From a checkpoint of a small mixture-of-experts model trained on Wikipedia.
Size: width 256, 56.7M parameters.
Experts: 128 experts in each of 9 layers, 48 GeGLU neurons an expert, a softmax router.
Training: 364M tokens, 5647 steps.
Below are experts of layer 6 (counted from 0) of a mixture-of-experts language model. Rows are named router (the router's row for the expert), gate (a neuron's input weights, with its number), up (a neuron's input weights, with its number) and show model dimensions 0-255. Each number is 128 + 32 x the weight over its row's rms, rounded and kept within 0 to 255.
Before each expert's rows: "gets" lists some tokens that make up at least twice as much of what it gets as of all text. This comes from a sample of Wikipedia text that the model never trained on. Tokens count by the router's weight.

# expert 107
gets: "ed", "ated", " released", " used", "ted", " based"
router [127 128 105 206 114 146 166 196 145 115  76 133 119 129  30  94 120 112 171 119  84 119 117 127 110 108 120 148 126 101 139 107 128 163 123 144 122 168 141 115 108 171 194 121 120 137 138 171 217 122 181 137  66  69  94 116 129 124  93  74  75 106 152  92 120 147 112  56 182 135  66  91 107 174 153 131 138 136 163 120 158 141 115 133 121 125 140  63 114  93  73 110  83 116 120 100 140 133 165 125 129 108 112 127 107 205 146 168 159 132 151 150 138 183 142 110 134 132  66 119 137 136  74 120  94 152 215 128 150 104 174 147  86 119 103 163 144 119 145 205 168 158  77 104 103 133 125 121 129 155 153  83 116 151 143 105 208  93  89 161  74 118 114 113 112 114  98 111 215 152 122 116 161 119  88 139 126 147  89  65 134 147  88 114 130 126  80 120 147 118  58 120 105 154 153  80 125 164 115  66 167 147  94 131 112 131  81  65 167 125 102 132 138 123 167 127  94 148 102  98 107 188  87 124 130 117 134 124 121 106 127 106 114 134  82 121 155 165 105 155 149 139 115 100 186 139 149 148  63 143  82 163 119 141 158  89]
gate0 [155  73 121 143  89 111 119 169 111 153 119 117 171 161 141 118 105 157 111  82 123 112  82 144 200 131 158 104 156 185 123 130 104 156 112 109  95 193 154  59  70 129 157 188 132 132 115 141  98 102 128 125 114 148 148 128 151 166  82 166 110 122 144  98 130 151  83 126  94 116 119  73 148 124 113 183  82 122 100 146 184 159  92  87 161 171 124 143 160  72 107 144 164 151 109 121 126 133  78 111 178 103 163 140 137  80 157  88 155 173 119 170  86 146  54  90 131 160 106 107 111  89 104 117  87 129 145 161 150 108 113 113 178 102 118 159 171 146 129  50 131 118 159 148 127 106 159 175 231  82 145 178 125 114 135 109  85 163  85 126 142  99 104 157 145 127  80 147  84 131 161 114  97  97 159 171 118 123 130 142 170 175 108 113 160 159 162 104 155 106 197 151  93  66 190 156 140 118 173 119  93 134 169 126  75 130 121 143 186 107  94 111 110 175  98  60 106  69 157 169 151  91 129 118 128 156 128  94  99 148 174 149 176  89 138 178 100 120 131 130 122 164 121  86 165 152 129  58  99  74 134 132  88 119  98 104]
up0 [147 119 124 166 117 150 168 159 164  94 114 182 104 136 138 113 107 149 129 119 104  98  98  95 157 160 157 136 153 145 104 164 111 202 119 131  76 180 160  92  53 106 186 121  97 131  95 197  57  90 153 128 100 141 112  58 118 148  59 124  37 133 166 109 123 131 126 129 124 135  89  59 111 127  98 157 100 116 107 166 167 176  98 104 151 168 146 101 110  86 116 159 140 182  90 140 169 125 132 126 166 108 129 140 131  94 145  90 163 139 119 168  87 150  57 111 148 172 132 125 125 126 117 118  81 153 146 148 157  75 128 125 185 144  93 192 148  99 125  97 146 100 123  96 113  70 174 207 167  77 200 166 124 128  79  93 127 112 103 159 151 121 128 135 138 126 124 157 107 179 167 123  85  91 165 166 127 156 141 119 147 145 109 139 139 166 149  96 206 103 162 155  73 106 186 141 103 138 166 129  99 170 115 110  54 133 106  78 183 147  70 121 105 145 115 101  78  60 130 161 128  96 128 109 113 154 107 125  99 131 185 135 149  94 143 154 163 121 172 149 145 146 152  97 130 144 129  75 136 110 136 153 157 158 101 106]

# expert 57
gets: " and", " he", " has", " had", "ly", " or"
router [165 163 126 185 114  93  92 117 135  82  86 150 142 152  61 143 114 116 194 133 136 131 182 110 103  68  94 183 142  86 135 147 185 123 163 156  86 131 114  90 103 161 105 178 117  86  66 119 117 119 140  79 172 166 154 126 148  98 118 189 165 114 197  97  82 222 137 140 112  93  82 118  75 128 210 117 161 153 119 119 121 136 144 149 134  83 107 182 109  98  74 140  96 122  69 155 143 111 176 151 148 119  94 118  79 149 148 117 144 162  94 146 142 147 182 140 130 126 137 120 104 131 143 124 149 140  81 129  54 105  79  94 154 140  89 133  72  93 117  77 148  98 123 127  85 162 103 152 122 172 108 156 132 130 166 129 147  93 156 122 138 185 141 131 118 174 126 167 147 178  97 115 141 110 145  88 172 104 201  69 115 107 151 119 167 149  94 177 155  95 152  51 131 152 173 115  99  95 165 144 134  87 195 121  80 114 127 175 115 157 100 102 121 184 148 135  95 134 142 110 158 122  97  80 148  87  93 140  87 119 167 141 126 140 116 181 130 138 168  80 152 183 132  94 115  96 147 116  67 141 130 122 109 127 140 126]
gate0 [157 168 114 141 123  39 110 167 128 116  23 122 103 131 160 143  91 108 125 133 190 145 151 141 177 177 133 106  84 145 150 155 129 124 139 179 175 133 139 106 179 155 158 144 203 162 114 141 154  79 141 161  77 104  95 131 130  92 139 188 137 163 147  76 146 152 120  79 111 147 141 144 169 172  91 104  62 133  96 147 128  84  95 103  67 147 170 125  60 122 115  99 149  97 129 106 140 151 139  95 123 177 106 117 123  73 141 104 122 133 104 106  91 115 134 130 134 130 161  93 111 137 154 150 129 105 182 119 159 153 139 157 178  99 142 165 187 138 120 137 149 141  71 156 108  99 112  89 175 100 133 151 144 148  90 134 190 152  88 147 130  95 105 110 149 124 136 205 140  97 128 204  67 109 136 149 123 107  80 163 161  93 152 127 126  97 144  86 155 109 143 167 117  68 158 102 143 106 115 126 149 116 113 150 152 109 138 169  87 111 126 114 177 141 100 124 104  91 106 121 130 203 144 135  68  94 164 139 109 117  25  68  93 140 146 113 140 168 115 166 110  88 148 202 127  70 152 169  82  93 113 125 120 165  85 146]
up0 [113  73 125 143 114 196 147 113 158 114 200 143 134 108 124 143 150 106 114  62  82 156  81 123  81  66  99 137 137 107 100 172 115  82 174  90 117 127 102 140 125  94 127 132  60  83 134  94 148 139 197 120 146 131 218 110 130 141 126 111 139 121 144 155  93 117 153 145 104 122 135 116 126  79 151 179 149  88 134  88 125 130 113 142 198 111 156 112 183  86 139 153  70 195 138 113 111 182  84 141  50 121 156 123  88 147 139 102  83 151 148 151 169  88 129 125 142 103 126 146 160 108 134  95 140 117  88 133 107 172 166  93 153 119 142  71  96 131 141 108 105 172 173 150 109 127  86 121 114 122 157 111  81 145 160 108 113 172 101  30  52 151 103 173 178 135 145  91 112 122 153  80 145 155 134 114 147 109 104 137 142 160  52 144 117 132 110 192 128 116 120 115  89 153 115 158 110 118 164 182 102 100 166 174 110 171  92 114 144 107  97 114 113 127 127 153 131 158 150  78 125 150 146 120 170 137  83 147 171 123 182 133 144 178 136 148 110 149 159 105 185 140  83  61 102 181  51  92 117 170 149  91  84 108 140 162]

# expert 124
gets: ".\n\n", "\n\n", "==", " \"", "==\n", "==="
router [147  84  81 172 106 165 167  84 179 122 111 151 110 130 124  91 146 127 112 147 142 128 139 149 141 150 103 158  62 181 150 176 110 147 105 114  90 153 156  73  99 145 119 116 109 136 119 123 114 145  85  81 108  99  97 169 101 129 150 146 138 207  92 134  81 160 137 107 193 146 108 183  65 101 122 133 139 154 111 127 133 153 149 136 157 135 188  83  87 129 143  83 151 140  98 120 125 147 119 141  95 103 176  84  90 164 135  81 100 112 138 132 151 127 137 123 106  91 199 146 131 143 114 161  93  99 101  54 144 173  72 116 103 121 195 104 125 149 111 109 174 102 125  74 151 122 154 129 137 110 138 106 113  89  49 150  86 143 126 131  92 140  97 160  83 131 116 154 164 142 107 119 101 194 138 124  91 115 166  82 169 185 143 114 113 105 151  41 152  84  87 167  88 105  92  81 168 124 110 205  89 195 181 121  51  77 102 107  90 144  92 119 146 143 138  95  88 199 142 125 149 106 108 182 138 181 173 138 128 126 126 116 109 101 162 138 119 178 126 100 141 137 131 138 123  87 111 153 106  93  77 112 186 182 153  95]
gate0 [ 86 139 113 138 112 123 126  93 165 146 148 143 106 120  90 139 142 135 111 190 171 110  93 112 164 152 118 157  64 116 128 102 117 163 129 165  98 139 101  78 162  70 129 165 146 116  68 122 139 100 116 191 115 199 148 155 119  83 127 101 168 158 103 142 116 106 166 167 136 102 140 114 138 131 153 113 147 119 118  69 102 107 114 150 125 173 143 140 158 161 101 129 177 126  79 144  87 102 140 155 102  58 170 210 124 144 135 132 122 136  94 164 123  19  89 196 142  43 164 181 143 132 133 103 130 181  95 109 117 167 123 149 148 133 132 170 102 129  81 150 121 169 142 107 143  81 197 117 141 112  90 113 125 162 124 155  89  92  95 129 111  97 110 128 147  95  99 129 158 143 107  91 128 132  88 125 100 240 117 168 133 131  75 189 164 114 130 125 149 133  90 119 122 118 148 117 117  95 232 150 208 120 104 109 106  66 133 104 157 137 126 143 163 114 161 101 140 176 159 131 175 124 145  86  64 127 107 165 137 136  80  69 132 117 113 130  99 116  70  81 137 101 101 156 116  92 152 124 114 149 114 146 155 162 184  87]
up0 [153 133 147 112  45 123 145 158  88 156 148 129 158  92 180 134 155 141 199 102  86 147 125 168  46 122 146  83 142 116 122 144 136 139 144  76 119 127 155 130 109 202 126 125 129 109 201 160 118 151 101  90 126 118  72 128 124 146 133 183 127  90  74 103 120 150  99  95 132 180 113 116 103 106 134 111  90 129 196 158 128 140 131  96 136  90 119  44 122 146 194 135  71 118 154  88 124 162 123 163 124 174 120  75 175 143 101 102 145  84 135 100 117 193 164  80 128 201 114  92 128 160 104 152 160  86 193 123 142 116 133 106 121 112 135  91 154 139 165  93 153 123 140 134 123 156 123 171 129 148 101 121 156 102 106 137 155 181 164  98 138 140 103 116 108 160 172 130  88  84 149 164 117 125 178 130 191  28 142 103 172 147 142  86 115 124  98 137 152  95 222 135 145 153 130 109 133 156  71 151  52 130 167 113 126 177 153 140 115 123 125 155 137 139 122 159 104 108 111 100  74 155 104 148 188 159 167  97 110  82 171 199 141 151 128 131 147 145 151 167 111 128 169 110  91 185 112 143 128  74 161 121 139 172 107 161]

# expert 22
gets: " ", "|", "1", "2", ")\n", "\n"
router [153  98 138  95 138 140  96 168 140 115 100  86 161 201 111 133 146  77 145 140 105  46 118 114  93 122  54 173 128 168 155 160 103 182 173  90 130 131 150 110 153  99 116 115 101 199 154 101 183 154 161  95 172  96 147 102 144 146  94 159  93  84 117 145 110 172 120 124 127 122 103 150 107 127 161 155 162 197 115 106 115 101  98 143  95 182 123 214  94 152 163  97 157 182 145 176 151 151 125 176 131  89 160 113 149 172 168 143  64 123 105 130 163 147 200 181 162 151 108 131  92 171 183  89 141 120  76 161 171 156 154 107 124 146 129 105 146 130 166 115 134 129 161 116 131 129 132  97 109  80 171 114 106 105  96 133 171 147 183 161 121 225 145  65 100 115 178 130 128 135 147 164  88 169  89 187 121 177 109 148  95 131 127  94 131 121 190 131 123  41 140 186  92 149 102 166 162 176 140 138 124 143 170 134 125 181 110 116 178 172 106 112  98 130 160 114  69 126 137 151 145 140 149 148 112 148 141 127 155 126 146 210 127  99 118 138 148  89 141 149 112 163 122  93 172 144 134 132 153 174 135 148 108 120 102 141]
gate0 [123 135  88 159 119 138 153 151 135 152  86 142 122 131 122 132 136 119 111 108 128  99 110  89 116 150 104  90 133 143 113 116 129 144 120  91 107 130 114 153 101 105 148 175 139 149 165 120 146 136 145 170 182 147 143 151 162 138 180 128 214  93  74 101 176 151 178  87 150  75 151 164 148 166 116 117  77 111 115 187 142 135 158 126 137 151 124  66 171  92  99 134 126 136  97 107 119  93  82 129 114 188 139 158 150 132 180 103  93 149 120 127  58 106 133 185 153 112 124 133  81 121 125 159 111 128 115 109 120  91 144 114  84 127 206 114  99 134 116  78 144 114 146  78 175 179 158 119 137 143  64 127 181 103 149 161 124 105 145 134  88 146  97 125 103 139 116 194 126 166 166 118  65 114  31 160 219 112  84 155  91 136 138 124 141 136 176 170 216 157 103 122 110 128  62 166  86 156  97 137 151  44 173 121  86 122 130 189  93 136 107 101 154 112 116  82  55 193 150  82 170 109 123 100 133 152 152 169  87  94 112  97  91 163 205 129  89 113  75 129 160 130 160 129 114 150 146 104 105 131 108 123 172 139 130 105]
up0 [108 158  84 151 121 114 195 135 124 159 133 166 119 125  95 138 147  99  83 105  83 110  82 107  43 164 134 143 100 180  92 120 134 129 120  87  86  98 149 144 115  60 111 111  95 168 133 139 162 162 142 151 138 125  86 115 146 132 112 155 125 102 100 183 125 142 148 116 191  98  99 165  77 113 176  68 103 159 143 156 118  98 107 127 143 190 127 178 162 116 118 154 153 101 125 160 119 171 180 146 100 106 145 116 116 170 105 111 134  74 102 152 148  94 141 155 168 102 140 120  92 125 165 141 126 129 125  79 158  88 128 100 110  84 160 102 127 105  72  88 131 131 127  98 145 164 173 157 117 169  98 143 187 136  82 133 133 134 141 160  84 161  70 103 175 114 113 218  51 164 143 125 119 134  96 126 118 165 136 151 108 110 106 138 208 192 131 139 137 159 194 120 160 105  57 138 158 140 135 122 140  85 139 243 115 136 174 152 164 133 107  96 170  96 123 129  56 162 158  93 118 222 146 116 150 140 111 150  40 123 113 132 122 122 122 127 138 120 102 132 128 118 150  81 150 148 118  98 134  98 113  56 170  92 114 123]

# expert 16
gets: "-", " |", "|", ";", "\n", "."
router [159 154  78 160 157 146 141 136 168 113 154 178  87  92 157 123 161 137 131 133 122 108 129  77  78 105  71 160  90  93 132 171  71 121  97 132 176 139 101 144 129  56 144 104  89 161 125 115 182 152 106  97 143 174 108 112  78 126  90 139 178  66 143 135 164  92 150 159  95 126  99 117 103 124 144 192 192 133 103 142  80 103 112 127  89 100 138  88 138 157 106 151 165 111 156 141 116  84 109 149 135 138 155 161  97 148 147  92  94 166  99 136 115 132 145 178 107 119 118 109 147 190 103 117 136  97  95 111  93 164 116 130 160 129  94 130 115 155 100 107 134  64 136  69 132 105 124 138 134 102 104  92 154 114 113  88 164 141 101  63 149  84 151 145 123  92 154 154 160 109 175 194 120 108 168 151 197  78 144 118 139 151 109 168 154  99 146 135 109 121 177 181  96  79 126 160 155 118 137 125 176 117 113 115 110 128 130 118 142  92 168 181 120  90  86 174 117 148 209 135 101 179 165 132 102 180 187 144 102  79  75 133 134 109 158  73  89 123  94 125 139  87 173  50  96  54 121  94 197 120 143  62 135 187 123  91]
gate0 [118 108 109 120 134 106 119 137 133 165 146 128 129 134 153  39 136 138 161 146 146 100 162  88 148 155  98 124 121 154 149  82 125  65  78 161 159 142 128 169 105 111 156 114 167 140  98 138 153 119  98 110 131 134 129 174  44  99 152  77 131 120  99 103  84 177  97 161 168  70 133 139 165 157 126  76  86 138 132 147 122  73 137 154 200 132  41 152  84 139 164  87 124 154 119 156 136 100  98 161 104 120  93 157 128 107 155 147 194 129 170  90 125 173  65 122 148 100 197 186  60 103 143 182 116  90  91 173 124 125  67  90 137 136 150 126 111  74 179 113 136 117 136  65 182 205 146 156 156 176 127  91  99 110 143 168 126  86 151 144  72 137 130 145 144 153 110  95 153 157 158 119  95 117 148 128 107  91 150 145 142 163  83 201 115 110  61 162 138 127  69 100 112 173  72 129 130 172 170 131 123  59  33  89 111 173 129 156 111 141 128  89 131 128 152  79  84 143 133 160 133 101  98 151 135 128 120 138 110  78 155 150 108 138 114 130 165  86 125 124 127 127 135 128 133 158  90 145 155 124 165  88 149 133 162 146]
up0 [131 141 123 128 142 118 125 179 142 110 136 151  86 114  78  90 130 155 180 144 150  63 155  37  80 202 139 112 118  99 159 107 129  96 116 137  91 179 124 181 151 105 162 123 197 133  82 102 153 112 115 134 164 119 103 167 104 121 107 133 140 125  97  92 135 179 113 160 120  79 135 161 139 114 102  95 125 103 161 112 104  94 116 169 193 115  62 126  90 122 112 126 162 183 156 155 100 105 120 146 139  68 120 127 100 146 128  93 177 126 175 127 121 138 119 145 131 138 169 162  94 163 184 109  76 138 140 152 142 105  92 149 186  98  89  85  57 109 131  76 166  92 162  98 123 222 167 151 170 163 123  95 161 168 100 158  84  78 119  87 138 106 132 131  90 145  98  94 158 160 172 130 100 143 132 113 156 115 113 127 170 152 130 220 172 124 106 138 161 133 110 180  75 147 100 137 149 172 158 145 151  98  86  75 148 153 124 142  79 101 120 136 147  84 114  96 105 170 172 120 128 135 105 104 134 145 179 145 116  65 133 104 101 102 153  83 109 116 102 196 136 123 152  75 149 104  57 136 146 136 155  63 165 179 121  94]

# expert 14
gets: "ed", "ing", "ated", "s", " moved", " won"
router [145 174 130 101  21 110  84 155 129  99 167 124 151 218  96 124 108 117 177 111  84 106 150 179  79 117 112 119 173 120 141  73 145 126 146 103 149 131 170 175 109 187 140 135 150 109 190 143 152 126 105 124 167 132 109 109  98 133 161 103 130  68 102 147 154  86 163 122 180 138  92 188 147 108 174 119 159 109  98  96 201 144 132 150 121 156  83 135 100 118 146 131  96  67 123 143  79 142 170 104 101 169  91 185 152 122  97 159  93 139 166 102 155 149  88 111 148 107 145 181  67  89 140 151 124 107 167 145 120 152 149 155 105 156  96 151 124  91 163 172 176 109 142 114 123 128 134 146  74 153 153 119 144 154 151  69 148 102  96  45 122 149 143  84  93 127 105  87 150 177 153 140 102  55 103  90 131 145 180 140 126 106 110 152 128 184  73 172 151 115 144 105 118 138 179  86  85 156  79 199 143 112 100  99 124 144 133  85 200 167 161 164 142 106 107 151 125 152  99 113 101  87 126 135 174 131 125 134  80 185 114 129 148 106 175 136  71 119 127 120 125 115 108 141 146  95  96 103  52 136 163 159 115 156 146 142]
gate0 [100 147 109 106  78 140  73 107 106 112 155 133 121 167 145 130 135 125 147 138  93 102 168 148 125 164 149 169 128 185 144 160 104 147 114  98 159 136 157 144 128 124  81  86  86 157 147  82 152  57 165 167 182 107 115 137 104 115 144  70 125  47 148 112 149 118 143 106 139 169 127  64  95 126 128 103 128 149 131 101 182 115 158 101 105  59  89 153 131  90  63 133 149 108  72 115 125 161 163 158 101 102  76 105 142  89 172 111  97 160 124 195 143 181 149  59 147 178 188 144 101 114 114 155 159 115 160 120 125 105 177 113  79 169 154 171 161 105 108 133 143 100 154 150 179 106 190 128  75 161 157 127 122  55 179 112 130  74 149 143 117 159  99 113  81 149 104 108  93 144 125  91 162 159 132 163 136 191 193 122  97  85 191 106  98 107 111  94 176 195 112 115  99 135 221  94 157 127 103  70 105  77 126  89 108 121 107 155 124 111 164  84 162 111 130 109 190  80 100 105  85 134  90  90  76 133 122 118  84 133 114  96 166 112 130 111 153  81 119 158 135 127 148 104 136  79 148 119 140 117  94 112 147 135 125 129]
up0 [136 181 114 189 146 165  90 120 138 105  98 164 118 124  80 139 149 143 108 156 118 161 125 112 123 138 157 124 141 191 127 165 110 118 161 125 130 147 123 147 176  81  81 145  92 151 164 105 122  88 193 122  82 119 141 179 149 125 131 167 115 150 132 118 130 171 130 171  87 100 141 130 121 133 148 134 115  92 121 165 112 131 109  98 184 101 129  87 122 163 171 137  85 140 228 132  69 149  91 140 133 114 126  93  65 202  63 176 138 148 149 139 123 113 160 172  85 106 111 133 146 120 129  90 155 114 148 117 147 126 126 132 108 125 141 142  81 144 135  72  78 165 123 197 130 105  79 153 135  97 135 114  79 140 147 131 131 148  67 155 131 225 118 151 134 104 113 144 222 184 146 101 109 137 128 100 114 150 137  77 164 141  40 161 134 137  87 143 153  74 147 133 130 114 150  49 121 123 150 110 125 156 126  91 140 177 163 123  60 153 137 160 129 125 113 144  44 141 175  97  86 100 197 135 108 189 135 111 180  97 115 120 131  90 214 145 185 114 130 129 107  82 139 132 161 103 103 104 144 155  76 122 170 156 109 103]

# expert 1
gets: "ing", " of", "ed", " for", " that", " on"
router [ 87 159 155 159 155  50  56 112  62 143 110  64 131 158 123 140  86 116 168 123  67 186 114 150  87 156 163 148 120 100 104 109 134  96 174 130 137 109 158 170 149 159 156 116 124 169 105 109 154 121 124 160 110 123 132 204  84 131 100 109 108 114 146 160 102 133 153  93 179 103  98  96  99 124 138 106 124 123 105 131 132 138 145 154 131 114 101 113 134  86 129 162  92 148  66 156  97 178 127 109 113 154  76 143 142 117 141 153 117 146  91 154 116 137  95 165 128 128 142 129 104 175 158 168 132  73 176 103 142 139 113 128 140 155 107 161 113 132 183 117 122 113 152  93 165 121 111  73 114 167 182 142 146  98 137  81 143 114 128  95  79 140  66  63 113 131 147 103 133 142 119 134 113 123  69 126 171 151 192 182 210  88  89 106 102  90  68 191 157 141 100  83 124 140 127  17 133 117 159 114 121  91 195 131  77 164  97 116 150 141 113  78 164 120 131 133 175 188 129 103 133 108 129 141 138 159 126 135 136 202 145  74 170 113 158 165  90  61 163 102 129 125  62  64 160 105 111 105 126 168 148 109  85  90 119 104]
gate0 [ 58 124 111 155 145 183 111 144 152 132 133 108 160  91 126  35 140 113 158 160 145 132  92  81 129 141 145 120 102 123 174 119  97 141 146 116 132 130 181 165 140 145 110 128 167 203 114 165 140  83  83 132  86  95 143 149  88  66 124  94 151 117  81  98 116  90  90  82 138 187 130 127 138 105 162 165  71 120 146 117 149 190 114 147 169  80  96  57  76 120 159 130 169 138 114 119 123 156  86 146 144 181 135 159 142 185 162 124 181 141 162 148 186 125 104  57 168 137 154  88  83 102 100 132 146 104  97 119 104  99  78 136 173  95 131 101 114 149 155 131 109 112 185 117 148 211 156 173  94 123 181 163 171 115 155 200 133 114 168 148 108 157  86 121 124  72 151 123 125 131  94  90 174 102 134 149  85 155  57 196 110 159 137 179 137 124 118 165  76 116 114 119 174 155  97 128 146 126 135  88 165 181 136 136  89 112 194  77 113  85 180 126  86 163 158 175 113 149 138  81 114 139 104 170 120 157 136 119 167 153 134 135 108 118 149 175 140 138 143 133 116 117 135 119 175 124  87  83 135 127  78 110  94 111  98 158]
up0 [131 115 147 113 145  88 163 100 124 124 134 113  72 146 115 201 168 113  94 109 118  85 106 161 106 126 202 129 173 151  91 143 130 147 108 178 129 120 104 113 160  69 172  87  72  50 134 155 102 149 159 139 124 129 122 156 172 140 123 131  68 151 155 139 148 156 140 167  91  76 132 148 114 140 117 142 177 191 121 124 129 116 108  98  78 168 144 206 197 124 147 111 117  77 154 111 157 113 162 139 104 107 133 116 118  87 129 151 116 108 132 101  51 120 164 181 112  38 102 136 138 153 178 127 124 158 159 155 160 141 162 134  89 164  84 137 164 102  86 124 137 131  80 148 135  47  58  97 172 140  81  90  81 137 106  73 120 177  81 156 137 128 152 160 143 189 135  81 124 116 148 186  93 173 141 120 115  57 214  98 136 109 101  74 117 129 177  84 158 136 136 150 101 122 113 113 121 110 128 163  98  97 147 121 195 136 111 158 137 165 100 140 191 105 123  98 120  97 114 148 136 173 156 103 150 114 143 127 139  79 134 144 148 173 112  92 128  95  99 132 140 145 114 131  92 114 176 126  71 112 106 134 194 141 154  82]

# expert 83
gets: " ", "′", "°", "3", "5", "4"
router [159 132  82 152 168 199 167 119 120  69  75 183 123 151 183 147 143 105  76 140  97 173 117 157 119  22 137 169 122 201  79 115 135 112  59 148 122 113  78 167 167 120  88  88 131  66 146  96 141 108 113 132 115 171 156 116  92 134  85 169 170 142 140 160 190 177 165 101 180 131 182 143 130 148  91  92 100 122 130  91 103  77  89  71 122 107 154  89 149 145 114 120 103 122 158 137 123 137  58  87 160 102 177 109 122 132 134 104  98 102  90 118 148 120 138  86  71  99 132 167 107 117 118 109 140 173  65 166 119 109 182 176 139 156 144 160 121 110 153 159 130 177 133 173 176 104 202 102  99 118 145 133 120 124  95  96 117 162 100 134 131 146 141 163 123 108 132 125 140 141 140 165 114 160 141 159 116  92  88  68 160 102  94 126 145 144 132 137 113  91 163 164 110  70 170 100 111 119 127 172 146 140 133 117 112 138 135 116 133 122 122  86 135 108 143 106 184  91 171 146 108 165  71 123 130 181 111 111 100  88  72 115 155 157  88 110  84 108  73 142 145 123 134 183  74 106 110 168 117  87 192  72 126 118 182 126]
gate0 [ 80 166 117  95 122 110 116 111  95 184 143  84 121 167 129 140 144 145 102 102  92  98 172 148 140 133 117 130 187 100 159 153 141  88 162 117 127 143 148 135 162 105 139 156  97  91  84 150  40 127 148 111 105 141 107 112 124 101 130 119 131 109 176  69 138 202 120 130 112 167 108 168  43  43 129 103 215  83 108 130 180 121 246 184 108 187 128 162 177 102  95 122 127 139 113 128 126 163 180 135  76 122 138 123  87 119 160 112  67 116 103 165 140 164 133 104 154 144 161 146 131  59 123 151  79 106 114  73 153  94 111 158 149 113  94  93 118 136  75 105  98  85  75 149 174 121  94 109 150 168 112 124 107 102 125  95 161 130 140 117 140  77 131 173 202 127 177 139 164 145 138 102  92 107 114  96 102 113 115 120 151 131 150  77 146 130 137  99 174 143 148 128 146 118 146 161 153 132 113  75 142  93 105 122 160 151 122 170 128 160 118 155 111 180 129 138 126 137 141 157 103 112 136 109 191 149  84 108  63 179 199 133 116 153 107 139  61 135 161 103 106 156 163 116 139 202 140 134 179 139 111 188 150 139 132 122]
up0 [113  93 112 142 114 142 122 201 141 107 107 109 143 112  97  91  99 136 143 131 153 144 127 100 143 127 147  84 143 150 149 122 133 149  96 116 114 113 122  99 106 174 125 100 151 162 129 105 222 147 121 133 150 113 164 121 162 139 125  94  93 125  94 185 107  85 111 158 170  55 130  99 166 161 136 153  54 155 144 153  85 150  41 130 158  99 109 121  68 177 143 145 177 137 104 148 156  87  89 152 183 109 103 182 164  95  87 168 167 134 166 121  97  65 124 168 118 129  87  86 116 163 122 147 191 123 195 193 106 177 147  64 121 119 183 142  83 148 158 130 217 128 151 123  93 164 192 183  96 128 152  86 161 150 139 150 118 118 133  89 128 175  88  97  65 137  74 141  63 129 118 139 179 198 131 174 166 151 154 172  96 143 107 164 128 102  83 119  94 145 121 129 111 128  85 129  91 140 125 158 114 137 140 152 117  96 127 149 141  82 138 152 139  85 111 128 104 129  97 107 140 119 151 133  55 113 187 121 171 110  68 175 171 108 143 142 187  96 104 134 139  86 115 107 118  98 101 119  96 141 124  81  98 140  88 137]

# expert 84
gets: " ", "1", "9", "|", "2", "–"
router [137 105 115 117 121 125 131 214 152 107  85 120 147 114 131  72 167 118 137 103 184 105  87 134 160  99 143  51 161 176  71 174 107 168 126 169 117 103  95 133  88 127 113 135 119 145 125 138 152 120  92 109  99 120 132 129  99 197 178 166 138 126 110 124 148 170  65  98 131 163 145 116 182  95 174 106  94 112 150 174 152 172 120 122 154  84 134 149 120 161 169 159 163 127  94  73 168 101 132  91 197 125 174  98 125 139  78 111 117 126  95 140 153 144  92 146  99 156 120 155  68 110 135 139 133 153 101 106 136  96 147  74  90  89 154 136 169 130 122  97 144 158  90 202 129 126 183 102 157  96 145 129 113 110 137 135 131 169  45 100 138 122 172  81 103 118 170 138 122  97 120 139 105 185 125 109 136  55  81 116 155  96 126  81  62 124 174 135 149 123 145 136  68 118 153 159 123 159  45 174  82 128 175 116 113 115 139 161 113 145 124 124 119 188 156 141  86  98 136 141 143  97 178  93  75 161 113  91 124 109 160 124  90 146 108 168 188 171 215 144 143 119 182 165  72 167 128 146 113 113 156  80 105 115 105 169]
gate0 [143  85  70 107 148 128 106  75 116 161 117  78 167 149 139 133  66 135 141 152 132  52 102 109 168 132  84 206 137  97 193 129 148 131 117 136 142 116 151 132 180 184 127 134 207 126 124 148 146 157 163 107 155 153 157 132  94  74 163 135 179 158 159 166 142 112 183 133 135 138 106 105 117 168 172 130 169 130 122 114 115 119 120 116  94 189 137 125  97  82 145  91 136 186  83 120 117 109 173 170 108 106 138 130 141 118 111 160  87 166 124 134 119 137 110 186  92 107 108 142 100 144 155 125 119 143 102  90 135 143 114 195 149 129 141 120 157 118 137 175  84 132  97 123 168 123  51  82 111  78 123 189 148 174 140 117 125  95 132 111 122 116 103  80  69 121 131 187 195  47  77 123 167 123 107 130 128 132 119  95  72 120  99 105 121  76 175 158 191 171  65 137 100 190 154 113  76 120 129 135 133  77 180 173 166 173 127 197 124 128 153  99  99 135 118 110 127 106 103 176 119  64 144 141 173 128 133 108  79 132 152 156 103 121  97 122  96  95 107  92 147 150  46 119 151 108 128  91 173 106 143 156 127  73 104 105]
up0 [128 139 166 160 111 128 120 165 141  94 170 157  91 127 126 153 155 128 104 142 121 194 191 130  73 126 170  97 108 196 124 108  83 120 103 115 192 178 122 168 125  94 154  68  75  90 135 121  96  64  95 167  68  65 113 126 118 160  81 106 112  73 148 119 126  93  95 140  85 133  76 106 101 107  82 135  96 137 138 199 164 141 155 107 168 109  97 143 146 146 151 111 134  76 160 122 148 141  54 113 163 158  91 148 115 120 130 122 126 140 141  96  67 112 154 123 200 162 162 120 181  93 153 130 107  77 172 159 127 123 100 111  98 140  89 183 122 132 138 138 165  86 126 106  85  74 190 138 131 136 107  50 141  93 137 122  94 166 107 168 175 108 123 165 142 124 149 143  72 193 177 110 130 126 139 161 144 145 153 146 152 170 144 137 147 198  96  70 114 108 118 132 169 106 128 105  74 114 132 116 133 199  67  79 106  91 167  67 180 120 139  94 145 139 113  66 104 164 126 112 112 111  88 105 105 100 101 147 172 111 140 106 145  87 100 146 107 132 148 188  85  87 139 111 128  93 117 106 123 105 117 183 152 153 105 127]